{"n_layer": 16, "d_model": 320, "n_experts": 32, "experts_per_token": 4, "d_expert": 64, "d_shared_expert": 0, "activation": "tanh_gelu", "moe_layers": [0, 1, 2, 3, 4, 5, 6, 7, 8, 9, 10, 11, 12, 13, 14, 15], "router_score": "softmax", "normalize_top_k": true, "routed_scale": 2.5, "balance_loss": 0.00201, "balance_bias": true, "init_std_router": 0.00809, "lr_router": 0.00189, "vocab_size": 28605, "norm": "layernorm", "norm_eps": 1e-05, "tie_embeddings": false, "optimizer": "soap_variant", "lr": 0.00221, "beta1": 0.95, "beta2": 0.99, "grad_clip": 1.0, "batch_tokens": [32768, 65536, 131072], "seq_len": 256, "train_tokens": 312700000, "steps": 4507, "dataset": "wikipedia_en"}
Below are experts of layer 2 (counted from 0) of a mixture-of-experts language model. Rows are named router (the router's row for the expert), up (a neuron's input weights, with its number) and show model dimensions 160-319. Each number is 500 + 40 x the weight over its row's rms, rounded and kept within 0 to 999. Numbers have three digits each.
Before each expert's rows: "comes after" lists some tokens at least twice as common just before its tokens as in all text. This comes from a sample of Wikipedia text that the model never trained on. Tokens count by the router's weight.

# expert 23
comes after: " the", " a", " to", "'s", " his", " The"
router:534491503466432509539457565512506506462457417480585462443464455488513532478450489472490493501502501463552451454470529459509545462458490499477558544481472460523582454463495514505497463462500488510456500537468484487530575561471453542521533445444507460558506570584492510447501523569483466519574612538516435476473430527487465451455575515585467505514518487501453462541470485569570500544476524468461463526484466502411518530419507527495473575550472502416468401482456520526458537498550528
up0:458485541493508491529500433479512478595466518518484477547514539429499619495481547484483532472455568497498468511471476459511505474523451468505485502523506528565439523537506479566550542472561518521567527531485557515545442479495488535495455524522501500467468540488493589463502536475485541543481449493510488546533464506553546539506449464456451485490499490498453465547511496461509532462519474497477481511458458438536520572460528487499523448519509431535467500494529494503481493550405452
up1:468485501442458506520447481498591572502454523520500508511428490516472448498498479462548553470503505489458480552588510456464519451451451469518533584452516486464550489490538501503475515540561499501481547469481542544532560475454475534428490473489374465438497459504559555570445493517500497531546503536509475468571479507521475540447474505504409569469495463501447429545514499620486508532542517554479503502525503482518611500465423511479528524523481479461493451485486511452494581497473544
up2:493424549470499493460469511528498444481480486532561528500486507522459534566486502460539485512481507555509533495581553505433448553451466417545475563508531431490510428517509508497564508461544492496525519563547529516495532496484482496460538554543465531518498448461451480451553484490488496543490534517522459415523527477478565525470464523453493466504543460511471493518431426450467528445446467515503540589427550515556588565493558491530551479491503500403549504458570490533508513509513543
up3:493423499535463409543460556459501479491479506451532482584515551488459527476527476530496496518496510525541492533439552482445503437517445544403497516481582485574461419523426570471533391452490493434481534510533445532475572488514571466460471496500494522553501576539499462519457491439508423531489521509493612544518496452512472519514529442482523573511451525462493512491552466442519507455463495558568480474473524471486518557485468573494626570516541530504484540463481477540470510481470482
up4:524494531456532494541544501513543524507550532405487530446537497628529510460506498481524520477453466485496563504439528446526516498505546517566509518499523433550592526382464494463488581513534522499402495418487506492502454537498542531567505541493523527525433487500460470506418433499485522487561514498535403454415452514573450548442456473463507500518543489515508494530536463475565511498550544494469461510512484496516500508494493541520532461537506505466475477514490459545449578551455500
up5:447492528407504387473445526507476556561465543504513439502503532458503506467454480453521481505488541525570450548526467465487509507458511430513532458486508430491585449504509495518546558411499501464531503474513498508509412479528544505582537528491463544474450418504570511432478429475478537457519470523565494465500470428475556460508561534520551487500555475513509540487547520456532579503511515517513468535463457518533440492512520507526500561525548506513531527502437480527518522465472517
up6:453461417526464465497517453477507539576469523501559570475487479526505488524478480420484542529569514517398458496517557482501504558482479483467484485533622478508522538410535524473508430505516457463451552470444486463479569511480508443505468510579540414448504522442525560474551477523483446558536470522424432516445496534513478478507515521517529536532536507422529500530568520505547503532519520544403456516424561431498490491498484494492586441490444476564575437565513500491519477530543541
up7:448478528494410502514442537544458542534477503495497448564445503526498389467479472442564438509471501532533493528532573531560541445525594479502526540474517469536463483442492553493540483412502443494447531501518516506445548481437468401443565446531478480539497556545477508472486507464452469484496470508506510524565515516481530488474449495504464570405455519498463428461500517509473389448507465517533461502533444468457474515508439568491468534469420562515509549457464530473524624431513523
up8:452421485532503505443520433484483435464477473531505466510504482549512558550519478482486494468506468470520492506484622555496611424503432479499538503432461470546526472523482437574452449480585443500467571584522587494455519494451470562445534507541546452533466495525578574502523484445446433584509513456519534570520556491392549502542490509546538507420530553515419510479482511458455483452477498503474494493562429514505519463474506513520453488500503485456566536404468552508514468518554512
up9:526507461493434511457544476459508521497468538495447452455470530473527571452492553517513552494480501572441557468513485459477551483491495480464507412464473497461444530560496467480548490480469561506483507504483542429534494540508530494497532527536490557558495494478460529485516408440483548498460508411523453521527551517508458485496479549431552478452455449566553561524590516534533552435496606513495482532427483460467528452467500472472504473469546495566450531490460465501492545534572537
up10:515409578470501518488500519440454475498501523489524539547507508528534526469538442484502540542531463573500467461479557514468530544540520504544538464460487593512502453470505487502501505489461499462406483490537497479460508457537568508520554515484534466542503521493569482539526564535534489580433471542514591542539485406550447559506517514448511464529395498519421512537487508462502453518438525466465478472536444569596535524469491494555505523468574507445528531482487497524500518611516487
up11:441544450449507522597478432565536541484519528521492505526546486534508471506473535512455519473450489538490514438520499457447456469556473461470394474490542519526505506537551509470507487512527480485555527495536573501468530490523459481420507530530464534438493515478492505542487497498389431551419535495454472584488493431462547560491471498535546435604499423527517540522539491462538472432497502566505481522483547515503502489519538546446492439532479530495484457498493532438472531481504509
up12:473532510452421459550519563487539513477549505468565460506486472543482538489482455471444494489580501511574505474487537437545519500475482516518550503506531489474550511519513489517595483464523562606471494541436493493520530477473499505523521415421460484519503455558596520463518495452494534518542519507519456537466486511486464484520537533569465456473470497495468477518532525537477476583541526493469477516466532514441495480527570553444453573499528565494503448499487520570463530535520508
up13:532449481473406493483516477422505514523507515520480534523482512430531499527573494520513562489512512474463453487489480541485536548455489586532488480550474487462469518487529482487533477519509507519531514512487535452468473458466455500513469572470482431444491505499491461509525464477430545559533518488524487473494552542609425517493450530516518538557412490460456452569541472434474511471558550522386451446479523476508484520474566529569502425471542502540496512526511542451516482526538511
up14:529487518491474504436554479525419488459537491492579485502535517438501541587500523497456497546446514490500528531453412504414528461512547498530492488466492484486547498538541551533486434496485513499538538439477496455520388497508500478495438564415560492506444432486563513462516490474529494563522446475494548543502521558579482495449586502554504535480439520530583463540518501473472526495534490497516428550464487507518514433594523440513528525502546480553522501477451430498503451501496580
up15:510463559498459493526475454494520540553552479541489512481484572529443499485482473532477486514559498471394488508549440538497471628426456512489522441471517426479469527502562502512569496538510494472448468468518511444506428501530517488484578497599487567521573493543536471452543501478480499463517448462507477519496473501520395493537499482527591511468456533463550459529576492461464550462505469527500405540572518530495423415538560527570576475466545509471515504507494464491514490548563513
up16:531441579518509521486427476480655436439500524502481594545481489571481418499560486475517516427477563462498466514472520526565565482496464471468536511544496486547463527503449528520486510515486434480514528529464516483435476538461516475508494513527523537486445475537515446610494477587514469511556543524512487476557473539540510522544501445479532469459495452457400500595493510493463393544475497545527451496503492524525503408519484500521465489531448499484475590489457494478466528512494487